From a checkpoint of a small mixture-of-experts model trained on Wikipedia.
Size: 16 layers, width 384, vocabulary 16384, 82M parameters.
Experts: 32 experts in each of 7 layers, 240 squared ReLU neurons an expert, 3 picks a token, a sigmoid router.
Below are experts of layer 6 (counted from 0) of a mixture-of-experts language model. Rows are named router (the router's row for the expert), up (a neuron's input weights, with its number), down (a neuron's output weights, with its number) and show model dimensions 144-191. Each number is 128 + 32 x the weight over its row's rms, rounded and kept within 0 to 255. Numbers have three digits each.
After each expert's rows: a language model's description of what the expert responds to. This comes from a sample of Wikipedia text that the model never trained on.

# expert 14
router:143107110158134098121147061186121110131132118091157158139105122155138119148117168073139111141166111129135131144134122107129207129143118204103108
up0:095166138115164147128132132208144188100133077149167103112095172078077089089136086152077158091149136090129127157137136131194098112166132092148084
down0:136171095130137146106165140144135123117107072092116125096110177118079124123112164166083093103129099114198147192148104050111137162185079118078121
up1:111142142122070116172125153094068113202080183064134177118156160151169170114147124147114109159196129159127084077182127109118143146086117144153126
down1:126144109077128198196122135166162150147103117116136165074155094118104077121083075128146094141127135142183166150166174179134110163185094156201106
up2:128105055147125124107053151156109092143138165141127148138120107099098126182106140120133112136139127130161067151156123092119137141104119130141147
down2:142113079120079146114113111117131110140136159090097193145073145121158148122130099103141119129147116151149113105109105141115200128128063121119176
up3:183131107145113064140109122139108158169212120142090130103110127172145061167117077071183173130112082151077132112110190138138091155113096163093107
down3:139138078126195109123078135114164165140140114197142116184151126116112096101118123123134128163076123114074113142055113093078075164152059096184129
up4:077088107146086111050097178161178110116105088148177163129115104137137097139151158145117121141144142066095181098178165154221136115152158096121161
down4:094077109126177140157205154094155164135083154125123128114103141116125128180159103115111107137107160097140163108138107074132123047132083140145203
up5:129123147121124125082147096134186106121127099163144096085137144126137136110153126094116116102181111107171144147144120151112175106099071208177093
down5:183175135126104128160143144131117156153141105075088079083161163094145169090157163148153097128105038183159102100062096101080165102068137108122177
up6:138142147156123082144106136099067150152157165129079134088064105213113136071133158183091118124183161067114133196110123162148097149134131127119157
down6:123145056147168069140074123130164097182114109173097151150127128143135171187157168145088136074154110136163182170158150072143150133155191138128081
up7:110118156160150094120078057134133115128117125095151143077119113173102121156159175124157111153081148088112072199074106109111161097161114105112126
down7:136093147133129158148073114132130139105126106153124134183105137113189123130154134137103071176131091157114100149103156158116140179079112119135105
up8:158095153154145079150093070168156079135124109129123132034128125118179161093166136122112121140084160142109082139213106175196125156145123198162086
down8:181128106113170057125064113150108160137163106160104098080076105134129126145136192156115101128077110149185122180135082151126136144098141089119094
up9:115104131149110111146085153166166155128151098108082148154054111149095066160114073168136187159175148138147155192135156138144139088111181096123150
down9:097115046125104170133168082168141167192089104111133095152158067132120112082120113129120166086136145140141144095139206139037118114116157119140118
up10:149156121133158136137139059135147167112094144097170161101142141172116047106091154161143095101185111145171132122161172120096147081151154162141099
down10:111090082101183141155161087075118098127035149129081143148093184183155122170158157123106117120113202132152135144112157131086129085120167141088157
up11:164172102116122185119138102116151114125136126106174095147166150089165136152120117170088155177085102103127091105113122125100150175109118108143109
down11:150111172118120124168124116182149123129138170061082183117124137163165086087173165183110149136104101101143164174109119120105137059114111112161100
up12:144137118111120102115190129087156147103101162108147056085098126108098134208115144113135077135085158090143161159112071090158123145171106178103164
down12:173099089137153104100153145058156251134091149072140158172145165088111168155119100134130152116149163097136094127137100001108144137159131127107116
up13:118075057086113077089073136084155079118112176122143161152148129132150157106112114128121117107145133084142168145063122079074109132131108133090144
down13:083151142152204100098115149179137146139138123133122077123087110087169111163104187124095134138130134200094118162169149119102189156097163129141119
up14:167193143117095132181142073118131151141204111120133078147058157104211130115131148154083116129107135141141140105165134133131158091147059131180101
down14:144105135108110158158149082120082106116131084106154110100128135118130139107114121149135135167128132128104089119127086107227122147143143089089179
up15:070119149082108163112106149075147133137152114126147128139165105113156141145147169123089173091157108175112093128162142121108105107140099155137157
down15:131074044158155095152072132161178181104123108113108149169129135161104144173078119165057129109081083120094159070072168142146115107154099113116114
up16:121072141148086124162136065114143097134057129106141134156156169121158161090125157096139148122123109129100122179086145098083141138162115158123134
down16:092110113149083109147125115139169125100102123093196136080103145159175165130089105063147132156206131096155148175093098176112143160144068165094152
up17:109194121185131097144207094089128191135160124129071184110123155131090112119138115102066170147064088118105131140091140143106140091166099134081145
down17:141139107164162095100091120103093128132170122077047154132123153095133131137127124143157126198162108132108112120131120127146117142111128131104077
up18:120133069092131125186081126129143160111219142124061162132104117120144109102075122128133104190116129124144138103086138147122124109143210162101204
down18:135109162129156136135109129055106151179119120138199109172051104163096118096108174119097168131130161141173098095138081172123162170143109087142123
up19:156137089103090124159119156118136153150155168166189086072169099128144093071061119148126076126094142176164164131107111119088117069196163168140120
down19:100144131121104182075127163055128153118128132133135133096134079096109175134156129173122059154092109178124145155105107119138080125092152182132155
up20:115125120127102135126108148127130155201120084115162146140160171091118100122082119148109133140142124129120176133182102161127143165176110134174181
down20:159095140174157122093132097104171065119098090160164138173185105105105070176117071166136145156168138163137169189121105092123146094147085157119101
up21:134108100115102150161112116129155096099104137143100137126096106150132157148143148108129107160139140105075146078148103135104164116079134088148130
down21:133103155112157157127137062114149154080119152099103142188168049119140106099075089149081126125071100193117165094172152132079211089139131140119189
up22:077168121159113096151167158118149081125172153120100129150165087124136134165075148110127096127152122139148070105131109140174165116094104132096122
down22:091147099168126120124143160129196108190115113164134148171115088129192097187085115104094169107141116115182122126103099141147194121128112107091151
up23:137175058149108144099129103134142088146151063131123156114146214099101129163172106057163112117153119076109142129177145093126117170177126136124100
down23:089151062076132123149142182105138141122189143071109161148155172123067114163170096111096180060120143132081164091125201087072130136099159076130109
up24:147065126128095111137145089075189116097184109102140147162120123091115130140160107112153154151141171063111151137108193139128147102110154157100126
down24:055114108157114146098101189117119143103143068095169127102137078093157103143123090120155122155171175108141141088069125120123054162101113077077171
What it handles: Name-initial syllables. First syllables of foreign or unusual proper names, mostly capitalized, like Mc, Mal, Kar, Raj, Pav, Los, San.

# expert 3
router:148103119166084169147069149142121089118136110126217115088138029109131111165139123100089097147055152091147112135132106137120140121059168184125098
up0:120130109112112172177082098149152144173130082100154188191090120132149128135137121133145137125108075053127080142112187169149159113143080068148174
down0:128145093132065162085181098114150121120093131150161139170125150157153092139087096122142152146166091177098086128170154147115127126145110161165121
up1:146105216132096066133108098171142126173158151189221163122119107115104148111103087139133125108114119136170130090124140144117082078190141156105113
down1:110117149112123151144146128126105148145137103099176077108068131120099166131156151192131169104091145170166170103143129103060154172158111171136093
up2:097072086156059118165216119151147078148120110161153097144127126145086095122141106175097124144130134139136088120119109142168147120112077104119056
down2:114120097100120142144131128142122060158090095178109112147120134112111096158126103156114084052027095168087111121111068121135087103170108145157095
up3:144082113155104140147121058106125106116117177107101091138144145149142102138078137158092135151146127143096139179157145105099160177096076124116110
down3:147164172080137175096160070158088106092121124137122039149155100141100169184136150122145127097125095188129098140165134128142180105100124149152114
up4:149120108061144091188164052112115012149072116153174091153110135133034133164139103105143178167212156027191142141091113096187133097116075122120091
down4:169162099166107134121175139081111143136116189106097094171131096108174150119096105155112148138056118143089115064137139187093103142133071136120183
up5:161127176144103162120096127137102080069076114130107118142037177172122106139133081141146201142146135172184088150117211085101117077098106135151147
down5:154139084179160074082122191185149111127112162115136119139178064113092152081151071150123123134091188078124154180157152088086152125152145103154129
up6:130129129138076136146114123061152162131120106149157185154091102088101176141096135112084137128135164091103105142171186121121174178129125152104099
down6:101132148131091193106179100157124152097113211134142146139143113145152099124150128171101096112124133079094133141092152117186143143121064095107144
up7:162132050090120102132135125187144050124128141126101150148107079121146136163082164086044140177122174046165130173107126139125063101171143236067134
down7:106206141058138131146131088129140125083090132166137144107180060174188129144119110097101119181153136166136072139132128138115165128147150119095189
up8:144124168166105151117015177103098160105128196161166114117146114153133144129136095142130095084120132166063212069103128153146094141124114105117196
down8:120158088104087130096098139078122153127103077089067224113179163148081099106157137162154137115159066189190113087079113093127113122182131093105160
up9:161123180101129082124176116158091159157100134158135116177111145115058136080113179131118184162131104122097101141114117184083093119092162117100141
down9:166115139122162097129146118137158134144081120156122103126150112108145100134154119141147140124102190095044162153120121102126141139148163108167118
up10:096116085101163228119154143180157127141145142123123137040085119136187103147145145156126097149146108117111135138125111124121141147115158130083172
down10:169138098108215092134118070130195110147058115116122113148183043153179086114154224139132079148119119127121126144176118160115179157111127134112150
up11:156111147115139139122142134117155107145204171143132105149133096167145124055113137118167059095145154117127149125111073125128090120058110131154126
down11:102102089096143142074183138167129127101097143107116154185140106145105160166112116151136102093118131129139117141105141188079133105139071096126122
up12:115112150157183132126203140102144090095150128198175151142105109146084128182100187103096120136128104149180148166143134082137138149157085057052118
down12:104125089119094131123149163112113147088141163108100175125110095195129166118168129139119132160198176183102153108111154145170094120119134170135184
up13:145198100095182099102140156108163163155188085185176173090086106121151149122120105100102148179166147109145146165150146099107095044174133114155082
down13:154109169119106124088190134131109140117109082131109163151119103114161191091131158156158087107210142106145086150123085170148100122078124102213122
up14:140185132110101178147051122082159111153179123147151131082106103165125178158162133179117127148123104145142153165113133121095176113139117113198142
down14:112191109079096209101133064194123130130135164149110152130066108165094139112156141125165125089074129061087117179108135129083163106174148109131117
up15:185126113097127139107134160133128124175119081130110070144169094144100090151127143120121156110115112109151145136145110167178118083044177114113136
down15:166116123157153176121083156116151081189148131041171155131082184130123123151104100114157137153097084099173175159134131138121117076117142124131099
up16:135105128108159134079108131165146117038162101135102109124099077141105112114097163156118111132134153149095178186111097129083141113096155189160132
down16:098126147120188103191088192067114067084145121125134161137128106113126131053114170135083185173152152149157076124075055122149062157131147171083167
up17:120179131125109123141147104097147126203188065124130092169079154133111113116189114144124058081116134094164129109124118186146158086088117150190109
down17:115108124146152135116203128166128148116111067125127152104156114096054070135111160152100159157112156162132108172101175122169156160136079128097093
up18:174113209188109112169118138157133148184165115158146134100114125171118130095156123180175090149146140135128117119104138201154086144136141061115116
down18:088121169141097102048114128116130144126133096193132100130053123119163142142124161093066079148133085091151141111126141132169101106129181105167189
up19:178140126123103134137135122084117111178099112153106114168118148131159180140137136124148133142168105124162130149145113054122134163068119016135093
down19:166057161104166150176172115151102091070171118099147133183097208163082209123117148145162126138140140137172092095132112116149103153102105091181128
up20:133043123152115119152175114100169122148144143126092147120132080153188114112163144116073135125098175071119138132136070184113065109120209121186125
down20:090131141087164128087115079105132096178124150119103219230128093116118124104082079112147149187113119032139158102162141120115144147107119146129177
up21:181178087129141088163096166158171095138161143167178115121150147109113098106136189131126134124106101119162040113187155140150107172146142087142207
down21:120126118141116069149136102161166112117109056078144156118093079122115144153110151096125121164120177112150138138128093087138150153146130126155152
up22:165121132152106132172106148118165223118184106143137142125178132128083078116143154087208098075142083118120094131138072121115036150143085087146118
down22:085111098113069148149100148139038111161145131134107096185117131199082124120076182115118133137109149180024087123075120109124115127173115125103105
up23:103068102137141153131067096130148087136090056113119100074118073177087148168160135109076113113141130143116182174136111138163148119080123118105119
down23:116155136049135167123087133107130175108152135095117109117134147120095133142169098127165155149076136170167080132136109131133141178108168107108151
up24:167083101119142158123116144160086128092123106166122109121132105135157140171150126144150105133141135110197123096080113100146124109159151135160110
down24:139036146182198103156147161074142175118039150123054138091168134058139145137100114138151131111115102119138115101086155145129069150106140079110133
What it handles: Mid-name letter chunks. Letters and short chunks inside proper names and rare words, especially m and vowel+m pieces, such as Gor-m-ley, Ser-am-pore, Squ-am-ata.

# expert 1
router:166146146163134132151162142107116090128149163158101121136172166146073106156206068113080148120114100137143099099116109127146131110111086114147120
up0:120179160146094152119178140108084146088147122127139144113138168124122148124145052123115152169137133140121079108181174212092148105113107179142119
down0:079113105148181131125148169143151085153147065170135116123041117121061115114176114151123110166109083089116103180114150132095099116138100153112096
up1:129119178127097153164186099089102108163147095096090155152110142083109148109201081137124125145114155115111136130126157171082175139075131154132109
down1:149195155102145154178097143080077139174190133131117141180067087077117048153090165104118159102113133123165121078129139144147113117127067179081145
up2:127106147118137183086156146128170159152138157154120048140133104124129155158191173125102157097092119169095187133052151111141110171114102114130171
down2:160138172151159079119118123176120118169138158157106205113095148055096122112105173191106123081116168114136188095207110137134142140108122109181192
up3:123123150149094120136074147180123179130152128146144153097069092136115153145152101165045081109150134139166119108098153102120147094127161133087110
down3:102123129084142123184137128079126128171131112101101105114150134182130044119134085145117138104136103223141125160111122105158150137133154116089178
up4:165127167058098099124147128094195160109083148131121158097087101131147133196122090169089153121122125156104168150121147143162153158140160156100165
down4:110151094156117175116122174131130097111130105126146126136211129206122140011147127136126116080081124132123159117191164168172110114154201184166088
up5:153125180149064163119149145125068151086160131110090136158106129181110143118146115085135099106157171167075090117140106156131108123131124132123170
down5:129164102070092205111116097133148086110108079108162152130128078105160086135138153177145082122162137125119114167182107098160139089138092101090128
up6:101137109065166124085145080144117123142036184124123162169081136133142143093176128166081174119107119093147174140115103174095095128125138185095145
down6:148100136123096162108161153090151116108178088094144121168134103124140095107100142095156102130180148084094146099169126115149103156069148145134105
up7:129124095137142061151144112103117110102110150151073122124139131168115096139097101080156092088106098140190104169092089076096118220120078147084080
down7:157109118160162148143128167129128134130073136139114108116148041088097066162173118136135155105102130091110122133153086130173126167108095156157121
up8:134120119126140144116153174181144176063151160129118146140103091098123133118132118071120120100125096196103147096114147152105077150156133120113157
down8:151168132142175167148238154149136181121121152130144173146102066160099128126123098153103098096181157154074124146131125127115133174185133095112147
up9:131132103081139145127131173122056115173144166155165144102080107067116134147120085122107120189155166076129131101154182127158111118072153110134156
down9:149151195093159154139110142178094091133129149160171095186141123119098116082090144096097116085120115116069094105174184130175104166048095155094116
up10:152092113138062107096174093117145121148173091138110114118096153107112115152179083092170166100083106133142099125153128103122168133145118152153143
down10:074079135122130150101082156144170109145135170128141089115142140134075107142182086152107179106147125101168137153115083143203157107126122100127103
up11:104149129092084105166123131161083122176127142150138120119135149136124090100087173190156132118063169166102155136114148125167138102117095073105147
down11:193139138141118172136150153150170170146085143178177052148145053075144102102165113085082088136137092166098128101126121095139117162169101135120157
up12:141096128102129095108126130148146128116101117074101134198128083065192105112159107126092116108103102129062159064169165078120136108187165126148155
down12:138112108095093137179122133139120125138114127127163118148086184107201197130164127171138160138147106119149167155110176100073151139072185161082146
up13:068128171110137174162115122075139134114101160140091203114135129126163173128072158107157177138083072184138132182094155172114125134129112177143074
down13:079139170107156121143170108192131196113127139097129151115125155143177113076118117102131114143103108168204172114154141173123180095094161166143149
up14:127092103131178099104145158140111146124151111127139161108159167171086142120118111072163126140111105135094111108120161084092098144128134144128153
down14:118164068095151179202101124086192108188163144110056058107087111145088117089129116074125143105134111074169128133138155178151169138137193125132169
up15:159158108074091158112112124130128128112153117151069092177099097090129044159133125107186143103092119118091071122166097103170145118118113105116095
down15:114119083137164112150119169097153111125141129086120074169157109158147127168080171098142184160110166126202133087080129141081105150141157094143125
up16:131115146103171125106112121167156146103173120159142111143074092103115120113127085174081124120140121116149133086149158140169072125105212128139085
down16:122157199201168133073131193118149165124102168154114163179108151111126126180124223151089116133135123041105163131139149161155143136121073116137122
up17:207112181122134150173077178103103168117111078146121099143135129086085121155138145085152105121115085188187113168069132128124098095117189059117113
down17:155129133114122159087133106150143112136119107120102150165097096066129149105096137161136118131122125170106096115080093136082134153123108090142147
up18:143099108186087165115150132127117114108077133109133170107124091118157121148167095134120187211121124071127100119095130087169102115112122125168146
down18:118150092121136100129142141117147136148093179124224134174131147166178112111161089131162126126115093080148082152093114162174129127191118095121125
up19:220147145161109165128077172139125164181106122092148103129113165161127115087091072156112145150083099101172190096116128125103134135120119129141105
down19:143130134110178106125155075107160142159121077206095132144074121129146125126138161096138112120131056109128116146173147182123128098138068162147099
up20:128120124103174138126113121139163139182130120152079123120112158134086178109074141109147117178141096148100073166159097137156109192079087128097125
down20:113152207144097117125140121160121059146128193071082103106198131136108104137126137119119141152094103150107148167178158125180165042090101134086099
up21:116161101077150109128117170167106164114107080128102155130127137114096148135190101141163111113120160137092164131151076132087074132124178137117150
down21:058172164107149127106127099179162197142146103135135084133063167182119139176092105066141125137102127127155122117107165153050113123093191074070119
up22:158134085121114136114109169171152150090129148137212078157095126139121101119155064116122144113073091126216078074104152071149103173096152172128175
down22:130111128123123125158118114140097063207133128058159166083128152107083200080152099120101071145134151145153158132086160132169093142165093137141123
up23:137060112166186114112174114183099220161182094077066116123142193171099149123128167117199068159131162141130128141051123132117139088181176107135141
down23:109147093140108148125077122135186126100133151090083141077088128141160126138114211076123157201149132133126086176130119120147117130166139120135149
up24:132160109132158149099135102122107107101137147093092125117101141168087128118117128082089156143115096114100144176132214117092104140127112153159123
down24:109149129160168178166119117104165130083152126146074138108096125110112095109168139130100194124137184102079144163115179137157155161154102061169134
What it handles: Nationality and noun modifiers. Adjectives and nouns used to modify a following noun, often nationalities or fields, such as American, French, football, local, coastal.

# expert 26
router:121107106095128075115104075127118121101144091090131122192129150148128180166101146113086073148089161120140084143141141117098146155174136219095090
up0:089127084168137149114131124132105126123161065156118120199106108169142117153116093118165159137094123158166160106178169086135053140106137145093175
down0:086173097197114138099098105130082132127118166202117134179119085150142152133097121145108111082157089136109121180118154117150138187150124171119095
up1:160091139089154136172126103128173127147085143145138099131191123143142102126142136112095059128077137142110134126142115139185116112128102169126120
down1:128141114099192147146132120137148151091088119161132151156180108174081083133099171143152102126149185174163149117144112100102118142099072137150148
up2:101169083120093113111097122154125077116185129129121089167153087131119141096140129096068154056107092129146099205126118165111124140205140192150141
down2:125110126147134126160114127114166120169158141087068106148187114144124130139163121105080167106144114116092194178137118084093131160121139099111146
up3:131067074081182122094085137112145089063104141221120140078132126180117160109131096102139154126116101069115150156104141107148129125130139088143138
down3:141128139110176152140170182119150057122116197139171154125072139168158100145112145141169126104120035059080196144116126089085092108111122171096105
up4:107103172167186125097076126119184124095139162173115170110119104134105157152138115149094154117156139092142120116147143127138080148138153116146141
down4:144160125111147133150117090101151127160105088111169128128108090178091130131130093130147139125201103174130152110083224181133093138154142131160144
up5:106148142139093121155168147094186098139164155160147122169148117133167139114083169165119097182174156132117162110149154139188124079097174160197073
down5:125181076094041119119174189106141160065145129127129140137072080125139135178118113198089139136084148143077142146110131130114143099135166151137119
up6:132181114096071077108163143133147116122098183073167123110151113095166116103172152121123106149114148091116135128104128162155100150164101139115162
down6:120138152155168143154180070126082125113109135064109070092188109115157138157071106148102110159100163128085154151140108184141132135133138140151132
up7:176137105129136091191108123116123112148131108136108108204161153181098139125135168101131128177137141088146134119134180123115156138144105184123163
down7:087126099163101154163113149123170107099134161136097117150057097107171097136136157169174111153118124087103104133149087111148137125129158136182134
up8:119076084136159150092147110113151096090153102146143109156126136148070168159158087112091131118148105151133127101161122138070122174137168115133139
down8:124122080078113163122180139123122158125146106082119158071165101139126161170127090179167112123148090087119137078146150101124141150104090123153145
up9:107089091175110138141156102181079139177175142103141168106188086121112111107123139164113150209058133090154088136096158177097137176141129166111118
down9:111104137220125113119101121109031142092120131125112114092099137118102096119126147117133135114137154070062177112168102126075152177098134157069061
up10:125177112188135088081125068089150088146100109147170078108128135123129178143142150109166179175068142138089138136180146121110136112183129146112106
down10:133203098103083107159061109091131126206151134157149072195089120100157110172130098148126181184084143198092082125123174142108139072124115117151128
up11:197145201140139129147146066157132145036137076133157164079104149181163139091093152116152091142092108110092118142118167128109095116113110157141185
down11:107110104086103155159165138066095186138101102118168151139120068165158123107137102146080144140102165122075089090145113160129168109210140165147099
up12:067154129118133141145157113111174087138114128123131110190134165196154159128093160125140143115112110132149127147159149153151163147128127141126106
down12:070130075111104107125124145100209102168123135097132182114116079091164102189136107085139127140150114166148160128160137145128139193060143146079172
up13:134159086138118111127083174138112115065135125123165147157205098136146163146178163133119153118152097122175089134122118139143137189135082122126152
down13:066133093143163069129109123123119081161057099144130118135122158118150119147137116129152125170126135128125102152073103110157146156160132114177120
up14:120105128169120114157096098140125140060144157177115121125107167151104111161133148132114123107140142146147143141123082124073101153135149149147091
down14:192128065118084138125156133126099143101165117135147139111155179148126108124168113093119076128139156126131121066152196119189100120138080193088154
up15:106103171158112157155156112112133120120134078156162130132177111133143184050125131158141090163142134082077080120093104141133098138121131081050097
down15:079117071058120173118094132081150127117159134176125148143112173125156139159101137124080083143126097144129088103100124161145190117189143136175105
up16:127148135190099153098153096123110195105119147100115075123161094122140122153128181122121130205119138103134102150120146148170095198099188089123208
down16:133157130092166169133238081146137077117155160132171080093124128103103184088116183162095090118157136102061145166141132105167114143210155164155158
up17:151102189167099076087102135088136094175131174181169126148124149139133123112133118170096178085135155140187069152094145091159163140048144086159069
down17:128107092143132097068114123124090118092095133126122158095071102116091096136140050168099140162122139052187136046095124112205092136116115089086156
up18:115127099123143085133118122120097029098140158120071137188103133151079115140089139105147113085113120155092131133107152059073145182150110130146125
down18:114015129152193139131138130109119130141099128128193116164140119107150148094134119137121138185099090091075119131145154077116188148087106169081104
up19:181132143131151143136152130165097085114124152166150145095109148180156144110140129170131110090109124148133209168122116125138128129179107117135095
down19:153150102114111113115105090157107217122110152103076153115118117181176183185112131108162139163095143175186199191141128140134107123129191143150115
up20:142126142089125153160085114113065107145076094149147127089190129175130168140109142145188083123149180149159160141140115098108139127153192161112123
down20:137144164135131174144102065091085116139208131145101126112159109068179141131188117132118107146120186111234181143096140101133106081156075137107144
up21:116123130124067158153110133169113100137178135161127179155130048060127114184117122068130152124153069147160120122074072133134156111171108153105134
down21:084117119157165106168126093146185063227118127140124153085104115093108166165105151087157166123104181150074122122174178156152137166099149096130111
up22:141132153105143157091074136100131140107109147177124095162120121139100145122159160156140101061160175140152090119182117113145107128137130152152150
down22:169082111140135137082148166157139162144178150084066092105091149117088128127149143138149109185123144127152114103136080093139161109203155107144112
up23:187085150072167135133094100097077158138098185156119161111103078148117135156105095189150110159108105147090164137146174159162101157121113146085126
down23:131129179111129126165164117128121096124082132139076100130146143107151092127088127134067124119111164172108106111172078132080116144118140139185117
up24:074134139135128123138144095131177158186139077093139155123113124100075159118134087148129171163142121077132162157111181149111172066125094159121097
down24:043148151144102026109104110157153082131102118185143153110151088119116086145149144109163145145174150152116126134101158103165114140148141169122110
What it handles: Word-start pieces. Lowercase opening pieces of ordinary words, often prefixes or short stems like dis, inter, pro, b, priv, throw, fat.

# expert 0
router:111112126110110154153103112137100126108112080118184100101191129146145216137144173068101117092045165096160125140147100069142148114121113182173076
up0:149111032073109129098148136077135116115154124154147175101163078128131121113158131086148080171149113161081163127175139111179086099103108160143211
down0:115149184140162159141143142063101175161134119130192081137108108152162093163114160086158133086180117117115110085108159163136116090081113090140090
up1:145127139132095124093168144080132142121067152140100080103119174109076127150121114128120147086133126142126138166099199128147083104098102132143103
down1:161080148083087156094143152205104124117210114112165089155155115146092115121136137093128152116191127178186136088090113110175098154071134126154115
up2:118116159153123130101105143138156154220132113179177092111102077095118135089155151126144104122123130138122131074093147140140084173173161045207154
down2:179162105110078201088121151151138154087139154111182150092072157134088164155108086128087078166174117137135138148113181166093171178020150135117081
up3:145088123176087113089127117161139130148153122149133113081130123106128168112041143163123102100098059121180128119113204152124145122163152163095182
down3:108125097170116187166156104150150192087097145143176096152066110065112119107067135094131139130050111126111122185077124139116152150135136093136154
up4:096116122148145090179074145109107127220103153161154187218133126077056101123161158156142060163129103065102119162119120160126134136147118104060153
down4:102172117128109158145122151162079162093145106093089123146133167131133137139125148091082125123109132096137182115182142125147180174161130080167159
up5:156096115137097148163107136104156163125138116084098089128118146135195115108146145103100096087133145134143122119141147080092148106141122126096193
down5:112165130173133112082122162164130184091143147110152109206121134135073135096148123137106106151093143110147118038144127161117130148101121167159161
up6:177135152194137117123161147102175129099152208180177099145076135109105182108133109099090156181175113145109127146119190152171150151102164123078141
down6:142134139172117176086097150124198110154146092171109151159194155119136156175097125114164110082059098108120127127102105150113180143128116100147126
up7:068141124103146179095132111159135118132091106171163142138192142165051094219120155124058171134117123132105133160114144114084157209140168138139169
down7:114104071091076062192193160139098163133136110151123102109137092133121077102126135113165143107107151160083121124130129129171101111127165121118124
up8:097136157125178131133106101122109146151151129108078090156100076127126104139131133105140112051175112048133141139150119140128124100138138189167107
down8:078115169153129072131135197083142151134137104153066103179091119108055145167152128117116164140142148092171132112144151102151126117102096159087143
up9:074126188107096084192158160126088115109172202175181112123145157100098120134116169223128120131109147133162130137093151177090179124156126149169135
down9:109096111096131173152116090131108119150111156178079153156170151120082125146115116098110145115169137112125146110090105115115099116134105134108190
up10:158134114126106131128142096154195143177183160157125195120096113123173089206149141172109116117160131158146121093124152134157116110158116072115122
down10:132124133095112169111138146117125146163109153181105159089142083119113086065056096062118121103114088131159180213145138168125114134136115104089081
up11:068105130117152082153071157126163116103082103127168079134172103148124185159118114129199069139163105100152064156106161077134117175137122146142117
down11:107155100122165138192146196141139106084077162154101124153162056117082127102077182142099130067128127085062189127114102136070080113125161141169160
up12:162099055097069115132107078166102071121126129118129207146120110178147178115199134093148123166097167071161132140099126148178098132142086123134156
down12:107156157106103150140133170134113124079172117179126143144089171131038144155154182076159120169154112102143139159103094134115172138070139199086111
up13:057147123159153122179141102176149166147091134110112144072134101138178146164131100158058160129098138075112116091150128097179158149120094108128095
down13:116105192138058074099156160175160127122107104119156148150150109102160116082098223128084192101162093155126091142152116162109059128156152120144118
up14:154098144123141126163194167101106107093140134116199132109127149186133129113147091169128184088172189156130185098125175109102149170061130127109089
down14:163166064071153145149165139073148130094115085172160051106103097095160194093136154129151098092153142134210164167107095102163157080118095167132140
up15:133152074168112127100099116066098153164118137113121129110185119186163168142060143096103121138175080117085164087095142121078191152120160141111115
down15:122173140133119106176159157113129103132098117093134111147160136115084048079172166125132078072082173074148179171143113138086156139165123091167140
up16:147100138134103170126112149101188085140185101132124055090090156080176145113124120119112145121159133112154154116131112045073094151117159081162125
down16:139109120138126053126187106125137149172143119091144204139109135123161116149140141162093134158160100146176152151110120176147091176150133059090079
up17:121095171136102147144151141129128092106155137094142157116126120110097065147152157190174143209096167111113126175152079116171137101173137127196040
down17:133150149066125102127128139054149115192172095118148127136206116144102113125134132126148082155126117126107190155159133162146148107199073097156146
up18:147101110080135131078141105107130177151173105113104148152182093162125150137095140174132080151108120130122103170204103134116117147174110138164122
down18:113102161089172077157117132126142133148057166153091115123105171058122136052181126097161190129098129103137198118099140131184126113098164105086128
up19:106100074180174126176119100110121151142127125056143072140160081150172162153132117152096087152089184141190171151110140144123131146118128113131162
down19:176042168131162124096144121152128102118169150101194165124135123115153161113069051136180127153124185151069119143133118120110078202146081132117095
up20:157157177169102160158115175167088176122109137082114117123113050124165145115183099138135137135079139151114149151093125138131125121096102184186086
down20:166121146099146073166161089121156176137156072130118148116151129117139104160104120085086069180164156146139057145143117140105128140138130120152144
up21:143099102139143151118083164168121084100145099149200208113095153134159157163097132170080126107083149121170087069173174117101202089107176159122096
down21:158131134145191074160113128114148066100096079105059179139094090162127118173100079110112102108139112161113049122095081134132103116119067119118145
up22:092160119098117084150111169164118088178114181131162168144134141102084098123069145109110148129156136129152161119048191167142106156178106110177100
down22:153134152136094140064080114146137103106120108073141125084110220152107145108137143135172044139095131150169109108103117142143096165150180136118153
up23:154101133108121102109177191137050088153124135132175114107168161086140121186151144170141134150179183090116076120112117122166103086123105175138119
down23:164102146103147134126156134123132143140082165089153122119100147173142147069128130121122098164107157171103089129154129061115115204119151171149105
up24:166149064151108132131122105148063110124152112093100115118140155127143134139129100021149096126134131147094136127168146064136119106115131075121199
down24:098120126093122148189086135163148171118142108158195153141125147124031046134111205199140142126185078126119165141089144157138166163138104160106184
What it handles: Auxiliary verbs, capitals. Auxiliary and copular verbs after a subject, such as was, is, has, been, plus initial capitals beginning names like Kévin, NFC.